Below are experts of layer 7 (counted from 0) of a mixture-of-experts language model. Rows are named down (a neuron's output weights, with its number) and show model dimensions 80-159. Each number is 128 + 24 x the weight over its row's rms, rounded and kept within 0 to 255. Numbers have three digits each.
Before each expert's rows: a language model's description of what the expert responds to. This comes from a sample of Wikipedia text that the model never trained on.

# expert 14
Description: Inner digits and spaces in coordinate decimals, goal minutes, scores and times in sports or statistics tables, such as 78.34972°W, 53', 47.12.
down0:136114116158098118148142140136161098131136178143117072144136126169126126155061109151118132132153178169140165176117101118143116141102139085131087082113110121144114172155160120149153129139101112140071114120118132109106156121108189124159157150
down1:145112123114181126109126115155161115102095107111095174077141135134140086109143095159133123127116128096114152123191134128147147123163135156121128191128148163133107114138124089106104136117137122137102150141123125149087137101109109099096116166
down2:152166118117089119117087070122139103167156088088134150080149141090118107098136132115128125140139130130094084120159118090153069112135152107111188139146148123092103144123139131139143147099157123080129116108111150136124136150148129134118120163
down3:126120134108100123120087092128119104121135136138144127152104124092168122153156127120077175124124160106133077113137135128127142127146098101101122161119142123071082096117120131119136128145150137122127074085143162136127159122128067139097141119
down4:084132100143096133124112157100111187136161176162144144124095107121159171166121100141144170125120098096101116170105164120122134108113151107103113109114138108169155100091161107115178094175132138095144100109176124158157128107103130095126140157
down5:102172117085085178116094130112137119122135144118144094139137158092132146137142167153111167134147144132120080121095154096165084118132098147114149101142104096098136152177164144127139156146148141078105135125140135171176125103131127174124159154
down6:136134144101142125144132151149123129143142100124132161131144140111128155130143113106141091101114121111177143112128142150144164104140141101148153124108112146152125114103146111155074117138161108138149105161139125078077094184123105139107100119
down7:171116102107142106109119139131133124121104083137151168125097105147089060116114143095119147102157149088142122130138097078124101178123144136092149134134133103105133131093100158116142156091121087068100139090118149119091152110126143117163148124
down8:126173147132091127172124139110135117135155139099141112088151116099132119151125132191135154133078125147092114095094105089173134118100100119109116126123124101141154147157149102137114159147115107164093166183140105141154145139129154146132173158

# expert 34
Description: Past participles and adjective endings after is, was or be, e.g. known, seen, regarded, compared, plus word-final pieces like -ate, -y, -rical.
down0:146110084141124127179113122061104113122126129140078138137103108126120133122125128112093094116105105134094103113115129138102139128140094140126158128098112149099119141150168098103138080153145132141160101126124107113122123134117109130177104126
down1:076119149141107138121125155118114103123134150101121121146119068094158105110138144165111103097109126087115113132139098120173164111141111155137103149116158114098138081152152088136142135133147124171136109108117110120135141099144155152110131134
down2:114133141092168126122114143099133137125126121125107112113155111142118114151143124146113140154120161133126132129142154210108142152110086105167098119131091118157154164108117069124077109124135128146097096132142125151142133105130136164130090131
down3:166099147126146098073090158103119108097130166115141127148130132118154117108156145140093113144161116131077162170126119156130134083087109108151145130152157123127139181163088150130145131111151102146112130120152132126154152093129150111128133116
down4:080137112119119142135137114118111103134141139084084144124139144149138104090119161092131127185110106118087130099127152154118155160115103101137157157110139138132135035137109090119156130135139130146120095103113120142105155118120126153149107129
down5:133122157119112115150147116128096116149135124138088099131152097143139120107140085115095166135151117087138142092135142101142136109142136133104177156155135130135140130110121131067086148116141139144112131151135113157152097136131132139146118108
down6:088110124161100124119117095114134155121096111169103134107149115140145109167099074145161088127126132114150127122147089090123153098131127171138144162101111137134146125133152109114154169106106108082135134125162141133124140091150118138150091096
down7:111136143129141144143151157120150117144152146126117127146143142137128113151106133129172107116156140098159161081085087101125126162125094106084170127115102081118100122087194128116112177146104108116137138155158144133143118098126134136179096112
down8:139094163132132119152127148105097132115101128130113117100124140150132144157191140114103102114146118107116123143128141117144136142145115131133134159121167154147089123159114116090119137155131100124132125101125096138157140112175129142138097167

# expert 11
Description: En dashes in year and score ranges and hyphens in compounds, such as 1980–81, multi-award, Third-rate, plus mid-word pieces like whistle, Rhodope.
down0:103112158142107099142124135118168150124126162105117117144144143109114140137149134140114102175109118150140087124132162117111125121112124172134090168180160096111116126130128102150078159077150160132148149114174116128124157123088149170124106132
down1:054101128124124125117127138097127132115109092117096134148161126105122137188122100103092157147142121093130103121137132128141155135161118161097164164128136150127092136162128123106129133122080129160167160122149126139136096114095099084136126140
down2:103064132117130120132073096118134156123104086109106162101135125143150120160095144135201162095133146115117134115124154080121121192095105088143144138106109130115118111077156085113116119081088119143104114138132069162092152125126115138147127117
down3:134117150111128141112101110123111124162107147097097107165115172138105161150163098078147156114126136103121122114160115116119125105146095098115155184140147130089166146140099185109103124110182078095115152120161107142161142185119115096094120156
down4:120136100110190087105124146135107103127130120133137090110118100168117144127177128093087132109124104193156122151127156125127166147117133141093134142159135152128134116149138148109145138077091163116113143144148092126138128148100130143140144150
down5:133160137156128107128111157089117117157105123110123127139065120100155112077143145114120095115094120139094164109117125062103101098104134162117109148152143152091150080125165137125126112116147145131136128124132157173143115130101160166121136077
down6:164068090163140133146139138139129124113149120135087099151156122126138140154095066100123153149139133102128152137115141125141162133129160164089108139099130137121083151132158146129138132156131116117148126145121120144133140129121126152151119112
down7:106149122116121115122104121099090196085141168135077095101107136164107132146132129147092142082092128140134147116110152139113124142121100158124141123110101168111121104154141150103133158074117134102141156143118143133125142128124111180086121146
down8:154129125181141096146124116129134104158122096126136146102144172136138125173139106117120150146163107128129106116157105089090137116155122120077130161167132113137110113158153151126120137184169140119109160172160119120140120115128073118173110098

# expert 52
Description: "In", "by" or a comma after reporting verbs and dates, as in "reported in", "stated in", "consensus reads,", "On March 4,".
down0:131152126147154090126131119099125132142149146125142134149151134137133163111095113168111102123117139116150149152146159162116190137138111136145149148120133107173134118119177077154068153139153154083115132141126133091104132158145165141125087122
down1:171128166133134104131091108164143155163108119154138137173130155122122121145150127091164099092150117120143140137098114112141125108144115054158140178121143163085147137135139130121137120142126099112139104108126094096106134132174141149082135148
down2:175115107135150099107145095106122143170136076168108156102103128098107134101093167144140147164118140134139149118131098138128162093135112160155126113159142087156160087162176123135122106139124159113114141137140136096123066115071102150094123108
down3:147129140143125107096157128162151102128106148130089108163157124169164164103116140089153160141108182130109104156133138171149149127166144065136134118158109123139189172112108129145174081107157096135135121110105098117162152141110153164107081110
down4:120135139111118115162115139125122148147110129112149141108129162126106094188167129169128102112176113101167111123100167091125153095175086134125161197126131146095112153089147151136122111160155078117110124123136072125160132138167154125114152155
down5:153141150143133120083172153154119124154104114145154132142105120146096117171140144107113126119135180141154143146117123129095108113128104152155134141147157098110111135121149130095138138168181111122116122156122113120124107134136136166123116164
down6:122121194087150108139125128166095111118117117141160139091104124134144077115119144112136098096131135139093084090142105165158119109086122148118132159076122130166115150134083133192200118146144165101132099123119127131095122103138136154153142163
down7:096114145107143143085145075090167130116173140165155150161147147137140164056091142209161121123110149166162158147150169136099134117159110104154106116155121120144112121127182149144099101139125120113116099119121139118119098139090070144113123143
down8:150124146134129143124115082107144106152151117147173126135129079135084143122123125148132109151102124144152108102130129091155096115093116137105132172150137099163142134156158152130081115138127104172083128139140168085116083161102149147099192146

# expert 45
Description: Commas ending a noun phrase or introductory phrase before an appositive or new clause, plus which, whom, although, There.
down0:101130109148110107142155145103112116175134100122158116154154162133108124123103110121085174119080125077138109094124099149135141129192152112132141090112164169141139109090126081136124142155099110126113138160129114142157165142103122132170106088
down1:133140118118140161180123152165128152150103137148152152117168129117145141159171128141133141094167131120135123185118131152108120108130107091180142132117114172135145115127135119175135104149126109099127139144134093116107130105152133146146148150
down2:198130114136129095070147142141156081150138106165180119099153069140168128126141154128110120176135103122137126122136162144174117103112117153114159137149121126127123127118140102089123105123152100113128156114149154123111116161125158134094119138
down3:114126117097148177167148173167138136141150149126114151150151105129140152130146103144143093124182127130159121168111112130082133100074083107157107178123120142107180123142137135152142083114118106091100143137159099096108123125169130134158084143
down4:140105125140108143126139139154124146137138141092099142162176132160140103112102144089137120072125083131146137106136171123155078145166106111134161116112141140167130107127139119156138167127108105146170124134136151159124125160092127173116136116
down5:155166103074129124124111136163137134116106156155131124144155148119143137156139123138108096087170132119120104147125080154113128113106084115150139167138126176084148118135115098150160122120113131072124139131128108126103134078168109161106107133
down6:088128119145109114138125134100133148126112106106104175074105105079112137152145125153151147151087152139078147090141127061122115138140150068139135146113170115143110114130142113154098125110131117173136149128122140131132150113147163122101154107
down7:175083126118118093129128136151157112125120162116145123149138133107132135132168142117121148170085095152169147135110106126097141122118083139113191110134116132131159103118123106129139154115108134105160122115122109190101155119180155106103117105
down8:156143133132164110123124077133109174128119158124137088151135144108130101125139144186146123136112164129155117137125113116111146141163051160122180122146151146121137168156157150140148157110098100102083147125160131151136089150181125131118130136

# expert 56
Description: Word right after was, is, were or be in narrative prose, such as on a voyage, returned, moved, known, according, due.
down0:111156143130134148071130095140126120156166141115161123126130124201145122122127098113104123155148097121132131146138123120139129134119127123143129086132151127143086138149144129117144130128146110133125181107119124131133136117128133128156148109
down1:136150115114128123085179095136116137138128136142148145169155190118091123133096111131164135106117149129076129144095098149126152116121135119120119122139114116091147168129112145141170155103125172123137141113116119129078130113102092146125139092
down2:126118155142128160158148177170099125110148174110141103126122120136117100115132076139145073145138127148102137153131167087145108090150084118137117131116152136094116173121135138157135159113102128115089132117155123124144182133150140136143157088
down3:096127127138139104138147158084124135113098133061103096120103140183143154144076139120133161171140136155160140140125158090077086134089113131145075116126062126106099175117122114078092070148133110107113150106121093131151121135114102198147132128
down4:143135186146161149147135114130128076147082130130117123111132158174144148148134097103128095135120151116163152205113140111115118158148169155162158138105119113122120159111137123130116127141149144124143175101101165115132098105112107123110125157
down5:096132114141111137136166149124164145148160133098126082118126128124130136148096130158145120130181140118095097158133105163148115156111142112117139101149088102147157084145124124116131133117123152160144146141136129171129176165119114138108116140
down6:116126150137144095148138122140125129130129116094145106075150196140144123124132147124162104101143142076163153152145148158111087140134095154123124092127131110146123117136160113112103108145128125112101177127154093124152123154125117162144107111
down7:130098142153155125141196157101158118119103121150133104139154188135119135125111095116144125124145127145134105129135094167112169138147114126144125127116128140125166120119101162128137166093135138057156102108128105131108147158091085119090121101
down8:125126140116146149157119123143151135119138130104103152144101150135087125125155092148127138117133131089133151137103145176121096112123094100131153157154156139109167108112119121139115156120094142152134135135143130121137121115157089109140131127

# expert 50
Description: Abstract and technical nouns or their suffixes in general topic prose, such as frack-ing, steril-ization, food, medicine, energy, learning.
down0:112125143146136126144141120139118121145143130165132150148203118164175153146153135139140102129089146137135126139175178124128098153120130136140106116142137123134103101128116156120159116164088157151109109134140139134123140089115151103142135144
down1:121132141168132142098167093160138136114117107100142143126099146176131082166111186142128097174137152161163141147138126103078154151139133121087122173151085114135118135155110118110114131113098120105127133114108142106102117132126159091111120121
down2:091143124170149138119132099101122105121144145101165145151097155127128116114150109137132118144109125154115125121107097095090138081136147134150113172136136134108151065117133149114168116090152145070116130101110110107129162103094127161138128101
down3:089136106130105143115147150158116118137114123134163140135101139145141077119133147197143110140126119146119132113157129094091144114113139144107138166131142118121128092146119123164105105120083138139163107143080101146140149148112145136115125155
down4:113119108110103120106148128154101149144119176129098109137129128128112119104129153172149107152090188105122108099117115067121138116171156115133134137117146144129134121125099146135130085110139103051108119151113136120136151119113114133096124100
down5:120142180152167127125188133128142087142113141108128073139156127136144133150141124143136169141103127117128162163092115098113113155160064103088092085161156126131119166140140134111143135140095114107082121127163112108135109132116143131084151118
down6:132167171173153120176085163142104112120142145169105130138170171141139125100127113088115139177165090114125157140151140114085151129146081141135168090102136129105120134130140110117156110119135120161120133114152158148152119125121135161150122149
down7:160112134103145170150142160129150109099155157143130124124109149164113174086137100112157104148139084117143122134162129108129152177085102122129142179127090138118139089123128102157166182192110122136122098123138115128149098145165137109104149181
down8:137135144110139105147162155137143145114111134180139118137156134189157116159152147191128148150164107131097144161155125120075141130100123125072139118154111113113106149189116116131132106173067147139166124132105115155142137127166130145150106169

# expert 16
Description: Career and role words in biographies of people, after was, as, a or became, such as footballer, politician, appointed, role, known, played.
down0:141160134140115123140137098137148106133186115118146152179102143114107191147155117117133165146118125113154166101130131084139122105128142096121099158130106123152133148128129095159136102106160103123131101136122107123105107135141120116110105102
down1:131126132143131127131139134125121100143144129186148094102117128156134145130103131181132129111156151125121153170151138100122112140142120111151106107138140135163111135126103135185131101114156078124098121180181110155155135076113119103108150141
down2:141101126106132122165118143119133142151089123110104123128125102122157105100161165134098123160099165125112150120133129160125152123156121141146123124109130126146133111116143118135140113122141142171117182157126134077096176157123133152126130116
down3:081157116111134103122124133076132161116141128141125104129121113121133134140110103152123109081139129080089152146168140157129159096138152115099129094112159103152136112124103136114139067158154163119110119132099084154141058091100112156105159127
down4:133124150145107138097116124091150121118109114146119153136111116107142146122148174134149134144086178172091072137163117151111156177114152104122110112089141124129109094152132140170152140137068146084134164108094143141108171150118143076106128092
down5:196140105130120139095139132082138112103170145180103150115128056128102107139142143140131106096132125155101148146121123104103163137125161150101130129113121137117100152141145126159157136087108084133109096132139116135100154115163099154107107109
down6:109119116111106108134116128104127137125116153115142147124124083133144113132132137113126124100077082101140154118173152153095106069145134130139115141142126118140144119156168105123121129141107127121108102139128127119151154128155139146152116130
down7:148120152123147123108139096106134098093114139144105114158142137142133123120104154155120100098093163140114162143093163117134157124160084120121118120108113154174128152183097121107125098102086086103106147092115136124124133163152106137105125109
down8:122142123182150154105114131125130139123130144142142129108133131130130147104168124098133103124134108136107111164108124107143126122118108088133140120155127167101125115106124141163108101132093125170110153142150118159150117130145129080114111166

# expert 23
Description: Word pieces inside longer words, such as The-or-etical and her-ald-ing, plus nouns like mother, father, born, medalist, loan after the or his.
down0:153095108129153105123132134144140111124149137133099078086129167160134108148117094135114117071104168103114135148144107114147123145101114123127120126141103114139180094102113135179088101070098121159116134102136113166081126118139128105109161126
down1:101172139185165113097103112116159115138149121107151123102129146133124117160139159104110109158140132105113166168101137140096158129112134113107138124121112113140141156128108126131136147114084150165126135131112115138145151117151127185125141144
down2:122136074131102156115140126157178161101109176110159155090143124185141105142135102108135107164141169143104137168120167127148121152112136144110148146150155142125136148127082144163119135110141119189119154132122153127096138135109117103151157144
down3:125147171144093136169113158159120114088163148108154117153127168155139090109097108110094099087141096150165153145153167119156080089143116078144136154141180153115120142181146140136089113173147142138073121155115123151137096117107134117103108070
down4:107132134133099111104140198181132096161066093144161128084167153192123129139120149113153133153112107109123113146154124114135162156113056134128112138146138132186139125112126097125100110088119158138114123105159146124107147168135132077115147101
down5:157167131085132116131124106125119091132115140126116111117102127168111151126076118132115166132126166127132087122143128153138099113125112149116143154148150116131115099153097095108114098093100138174151127113142132153150174136101140092140159157
down6:160132086167157093124106136112148117150104133147090104120177130171153125126132116184097123088101126111196156108151123138110100108128129116121122131125114091088121095092107122136114161152131134127144089105141100117134138126155098117125105099
down7:109136140156135127129132107134124121158120137133155167130137105121163128134121146111116149161156139142149055117098108112097144132106131153141116134089120150150129167129144161148129158131117110102124179117145143112131100104127120142130095135
down8:176155174109156137106125078127155143149122130100132109111142099102075124131129190134122127124073161104122135133094137175150142125090190151169140134155107138144134126105145140105092151094103130171136139108152110136127108117137101167132102131

# expert 21
Description: Pipe separators and header rows in sports tables (Team | Pld | W | D | L), semicolons in W;D;L result strings, and section headings.
down0:123165094168096156131182126151133139129136154156125156141134156131138117083092102145139074132149108086144108170128140119116167115148102133046065131132132125115135141094150140075138160103127125119169140111126142141123140164113148110108149109
down1:114157123072133126097130130115138114139102114141121137117090138150126157104111175155130161140160156121154111142168111141159158124074174130098111132108093136119128151181116130080148102144155114060141098140128044121135126149142133147127117137
down2:164180103124131146155161121130135141109122129112102196102102143092164095127119153128126096142127095088133163151090148131137126104129065125132091100154133106146130117138119120082109136063145140071113162100135144132087145121117145150071143119
down3:102137154148121127137107113150144148111118118116085116074124128128106116124094183120138155155160206164149122117118117173117180161134126122099111103124117125107116132163150119084122120137141090151122140099163109150158137164174143101099159107
down4:171133085117125125182104135101169102126096126160126150112166107087152145170145162108092150146124142120101160163169109118143101103143081161125115120154133140118124146141172106168157161152116149131144118156087170137112148088136117162139133119
down5:114088116152150109089135127137169147127118114136146149101167162169119126139080153089156154088140148137154122126156146146113152132106137138117154097147114148144161155147096161097113103118146095138082140119131093102116172125114165172089130126
down6:172130157100121134127188118102121074099116152134096170128125156085109163127099136143121126140084108037098111137132118160115113119112174132110062145144142124094159129110123156091105139110147131133161157116148135120137125124120127136125081098
down7:110105112121178138089141106101125088148124120135146096152115133144104094121100151191130168078123116125131129126115129144114093144131147090135075112134092179109146134112134125126088134102115131133089086118096096124143151158144124148141164137
down8:138102166105165118146119120103149114100145115179148125141130099137149179125126184131125145159158161165107135174118115132136165136124163095083117122154078127090106125135123155147165111119146143129134161168153145149106114130173142102101155120

# expert 27
Description: Prepositions and infinitive to linking a noun or ordinal to what follows, such as one to reach, sixth of, influenced by.
down0:172103111162139120130157143134144120118145152144123129136135090143134177125124112140131149143142113138085137157089131127138110087118104095156132113138106131135141121134150122086078134136123164134117128088122125141142115107090113064149142166
down1:172137134165100119089126109117130093108175089140187139164152098130119105106090139114153172117113132110168107137152131161119119156142137159089140118133150091093140094140110108130076120120164195128130155123121118120093110131098094135161166095
down2:103111140124158146106146131094133103125099141185173094139138110126134087128126143080081094171130140149114091134166149117118118131119113149117118111127147131128181156147113142114125113120129130138157126147143110125156114130189150108174149138
down3:147108103134136104161109142145131134139106150145111127109148128138142140154113087133127124136128112124150111162105117121153122071149093137139139104083069116083110086149135133127141142121103122144111139146144130128141121092095104113131110191
down4:144129119158115172114129104129105086105148126156146143138112142133111122145113129132116109147160127078112113118143170128114145167137169130123148132141117140158125090106155118144108107102200144128134129146122126180152127145135162135128182140
down5:203097158169160127106132158159168140124120156164099145157121126126143135158137127092088146156136129117136120111138113112133132142143135078130144142138155111154114148125119112100129162128179147149103103143129141130161095102143121121101092131
down6:149137158136103155109147157138102113129153144132167139108146155110136177107151135165145173135124116116136091140116095097102144138127152150100111124144125131145135104122104099102132104113122154110153113159093111138135110100124156133105169118
down7:116134095102125153099118110138142104108140164163153162143147100159103114154116174106142114173137145094107098152143130156129111134116138134132132108117138126141107106153124113125119092108135151089162112168126135146134133129114132101152171121
down8:176103117105164123169130142152142137174158105104078104113161129143117116087091138095139099127142140137129119143132095132122148153167171129131111127123123142122128127147105111110103167110101146113140145148077101125094151181160155107146130104

# expert 24
Description: Abstract or place nouns and their word endings right after the, usually before of, such as city, region, establishment, interests.
down0:112136126101136156159081119094124121138147092140100110113111172160139182149124116110110134158170124144129104172151155096146147175111130141128140137152100109120146164118092106145114116149149130171142113131115086155127101121136095122149135136
down1:123113121116129128166125133133152105143126099158168179126136145175166119142122143087109130143137102141136116130131107130109190161142094174100106085103144120117124137100113133123104132135116130139145138143113100099116105114146138156131122125
down2:141144140118130101084160121142129120137148130144120127125155122137123148172146128144101133119135131107076131151145118130103168088103153138128178170118143121135129137140096116159131159160122124087090132123109137155155132088116146104166100132
down3:131121121158127128135128144073082157126156140131109079115158166171160109166143135116136130091160110119077133159109118117130097138119166125118141127099105151118130151143107079123118142083170132136144113110114136133171115092152153128162151170
down4:160130129157161127166075127125117146148123159122107107120117118129150133120125092146133177159139138098150137110116152126121153129129090110134112091164165142141138129125172173084101076146096145128127165142161132096147100177130100157118146118
down5:138132132098127164113129105139164109136119110133113093116152072148163122130123161157153155137106127129149130143114137141139163112125119100124114124083116125126106201135131119130110171114114137121169158107111137118127106157140145151136126130
down6:114149094128120162093142097151151127127083111132155161187151170170124126136097139129153131142116136146160098110131124118049151147119080175090067092112150129134125129113150168107116120103132163164145122114125111098097156138126112139118145131
down7:163154106125126144168130147127108092114169108105123111149180107153144138141117097139117163108144126155105102146134148113134086110133110113095142115130153098114152165126120136095108152121152112115107126106135130137146142130123104092167114164
down8:136140131115141108151069099082131098094145141152121118101096181077163128143126133147186163140159108100113102149167124103089106130113116166164145134125111118087126123182122082144155122137115141124132138137112112170159114132117107182123130176

# expert 5
Description: Opening == and === of section headings after a blank line, plus first table pipes and line breaks in sports articles, e.g. ==Teams==, ==Career==.
down0:134098128081131112098160103125140151157122112102111129120130099150121148099128125175141137127135136163131123146084142147094156145126110171156136124129094134111180165115104111130113142078150122115081102108111116158106141127134078128130135115
down1:097150137108151094099123149124099116082122156146072183130161100129166171128106133096092204095128151131105189096143145156123182169108122142137121125137105121126067125112108119132135114135130124103117108093151116143159105150145123131150128128
down2:132130174133160131137123121167099097137135123152077110102127144143132143138130131120082118126077145161164165154132108111135139152116102094138126121105136113159150150136131150124101152109128160142115098078139110117171104149126142092133126134
down3:151159154108148109100128090093142131125136121095124116111121096125150147124151095147110126103083137148110149096088128113091120153102118119121148119144122153144149141137118122099108117098175105137088113129111132112098139190115131136130117124
down4:129097132115115103137159149139119108105122125142127150154164131147113147128137113114088110167100186131118202141148104142112147136149126103118085144184110108137116105081133085102083090145118125112128157119103098120145166143124176099123100120
down5:152158127135131121162099125128137083139114134133106157187151116142093163120132096135120098127179072142091155112137121112140124100145065147135144073129194140116102143144125157132171136125108107180104161146111163070142123145112105061146108134
down6:111140161140121130095109134109146145126163120139127109129143120142155130180095122143120120101105189115152130139146131141083159128133094117132152165086117166155150115155159090143107113129110157145149116125151088147160140142154077160113089108
down7:098152127161145135127153092113109143104130129103136145131102120128126107138093120145179136165113150145121138131150089105166131081107168144098139137081081106137091092150137127131123137141123105095120096122086141117109154157124130130098138149
down8:161118096104095156126159109104122104071122175167143131127088127155090143122099124110142072132096171182106150160137117137102099117138134118137163181107093106098184105107113086154108151131122136167135175121080063075094151156151169128136121084

# expert 44
Description: Commas before author years in species names and taxonomy terms, such as Fabricius, 1793, Aldrich, 1928, Genus, idae, Phylum.
down0:133174118104112110119154100123150147103134141141141117118143138121136116109178140104156144107138157140112119135107128108156121124132118099117133137111135110085155136108099092146095166107160124132108106134122153131132141094131160119121119084
down1:122125118103138176102141153135113121121154150162125137104114118116135150101120139108118165097124127115111120143111132125162085096109114064132122149121143106130140158102103153129143117140129161141072131179130142091086120115119136104145135119
down2:167119126146170126143094137130137105136108135109101132150100145131143136143173105173127121144161096118145168145159147120094139116152115112105126079178125123111097111131134110131156119147128139139141117139105128160124127103147134090096160101
down3:148181124095083124095137173174141117083136157121123187096083113124093154162107103094114112133084136143114094198110136082129142148100125147139117131084119149128131121147118137151098138069082105109142131100133133160117160114099135130172115120
down4:111151158176134114130124146121154109128176112099133182124119119117144141129106104110108120124145114116117118124175149121083169102143164129120128139127151127135130103092139114087112141136095143144094151110123093126129107161114115086146119132
down5:139162111140120094114083136113091125140192128112122163091086096087118160094120097107076125129113081111097104119122107079147138143144126157145154145120136103094130138133135118133107135141109058110120114165125093170126118130132107139172111120
down6:135117154136151130154110093155149123091101151102127127165144110131110083129103083102112117134144151128122121130126095158149148131138136133144118128151077136130142106114131159102139135136169116132142175136161154111144115123142093158118138082
down7:131105131145150122119130118093062117089106123107107172106110122120088118097138130180107140139154113087139117122161133129191117185146117111145168138162141090127085114164105141101135163109112132126108120098130157147112101113125147129100115127
down8:136126152144139121091155109172087103117050133114119123168136128126110099105114123122174121164152108112121112137093186104123120127153074122086146102153147098162145163124153132088162142164179159140146110090133132134127134127138135095106147127

# expert 48
Description: Prepositions and verbs in scientific, mathematical or descriptive prose, such as at least, for each, defined as, requires.
down0:087147164106132110148128104121153126116162109133126140091111131128161114116137145102135121165126148164175114127091083114135166130148096127112128156101152138116138158143135100121162147102146114108114150111114118143170097139141175140120134151
down1:133150090121126122127104143119131128161155140162130115171085147106181098132103132136124118132124146086112136128112101107123141122104126130109112126105143119130132129182145108128188129130159119100120134148151117112127142116141159159094155087
down2:113160094102130172119121171092127149114141084117136144150095146134136107097106139124143126105084136121091103106169120146134143113121190100126098110135089138109134137159116148141138077150135165114116126114098144138099153108161148123153077105
down3:135146123101084115123107107112154147108147127114141147118141111150126134114098112080114101147165139141106086136155114134128115081117104142137095119106092130138178139148136126143164148075076143156159115122141094086125122146162112156117127093
down4:151101123134113138130144129088160133096109125162125087111130137149123158134113129156148160118121169132133130149146122120113152158144072130134090141108083107126113176143138132132079112099147104089130111126137134155134113121111107168120130135
down5:083149144151113124163113126106156117134116099113164098140128179076131119163130171168097155149095123158124127105152119180165141153156148118120128105144133139100109084120149133132102112091124113108106118111164124125125120161154154136158136131
down6:107106096126133128138161127150120134148075124130160069150102147108125101095124096176120132087090136108091097071136160105123166113129143126108119148154120152129125149119133148152118087136164147141116129137128122110139111127168140099146089134
down7:129144108141141130148148188128152098106120121151148113089137079112126180133122131137128089162112138121125102113095087109116135094127124146122167138136151082097093126152114146126109110131155169130143110128109114141138080111123172141110160156
down8:128152120160125091117101143110135098125146119160119136134086151103140169084128146102139142098115092127118164114108146165125099104118128138115138122122114157124145166141099162095123158116116084138150151169169154149102141142121134118117122091

# expert 40
Description: Ordinary words and punctuation inside quoted speech or brackets, often first after an opening quote, e.g. you, we, as, had, is.
down0:161089106144129112127142169130155108132122124144122122100130128109135110113064115134175161153138122135121131119164106140121160124079134116122112125105087121129157126130137137059099123124109147115085123122145121154122107166141128134092132145
down1:071099139131087201152081136151113110124127116130110136141162098111160092127140143124128133114106166105110110105165099113142147130109131132133174125119081108109125121114116112121171119111110110123139159167174156154160155147117134112099145123
down2:111189114131137118132079107126140107138138100123156144072099109154148148099185124135141110139112138125100099132131121145157127091166181136140138174124091139149109139148131135165136127123131079095143116136151115167134084122168210127135104139
down3:145101125129118146145144122152138154117135126113106078166129174130109148135117100136141107156120148086149103146128163151126179172127154156117141163135144122136097074161093147163140137089131100132110164152124117133124128137146131171134110124
down4:096137159108142095127130135156142090156144090116143121115103109064086126176149124112115121160126148118127133139160164130119092115138170141117100108109138135130095082103136139109117081099100120125135135167039095137128106152160116135132133195
down5:117128099142105127133109126067140134111154140149118112117131121146173133151085146133153160129102156147108147134139110129134142145155134098148112142190073137125163147124122094119121132104055074076132147117139090159087117133182095117131099080
down6:112152124082127081097151142122130122133118141130110110100112121163121137119130104071084120135099106136137089121133122130098124099146086155147116111083122124131138120111158081144123148127151143128124176142077139111116128110107124148132174083
down7:124129137132135096116132124140114141127132107080125128114148109143110107128123169089123111123147127122106091139112116186152125089179107169134124107137135103119125123140129121064113132139117108130105127103127124129109110113096119134141135126
down8:165121155157161145114126102123110107136103149112156108095168125128087119116106109133135132082079158140122172131116071115153121144167121134099136129136091172148133167146145163084104152130145104167121150122148128136152113166123119130094152131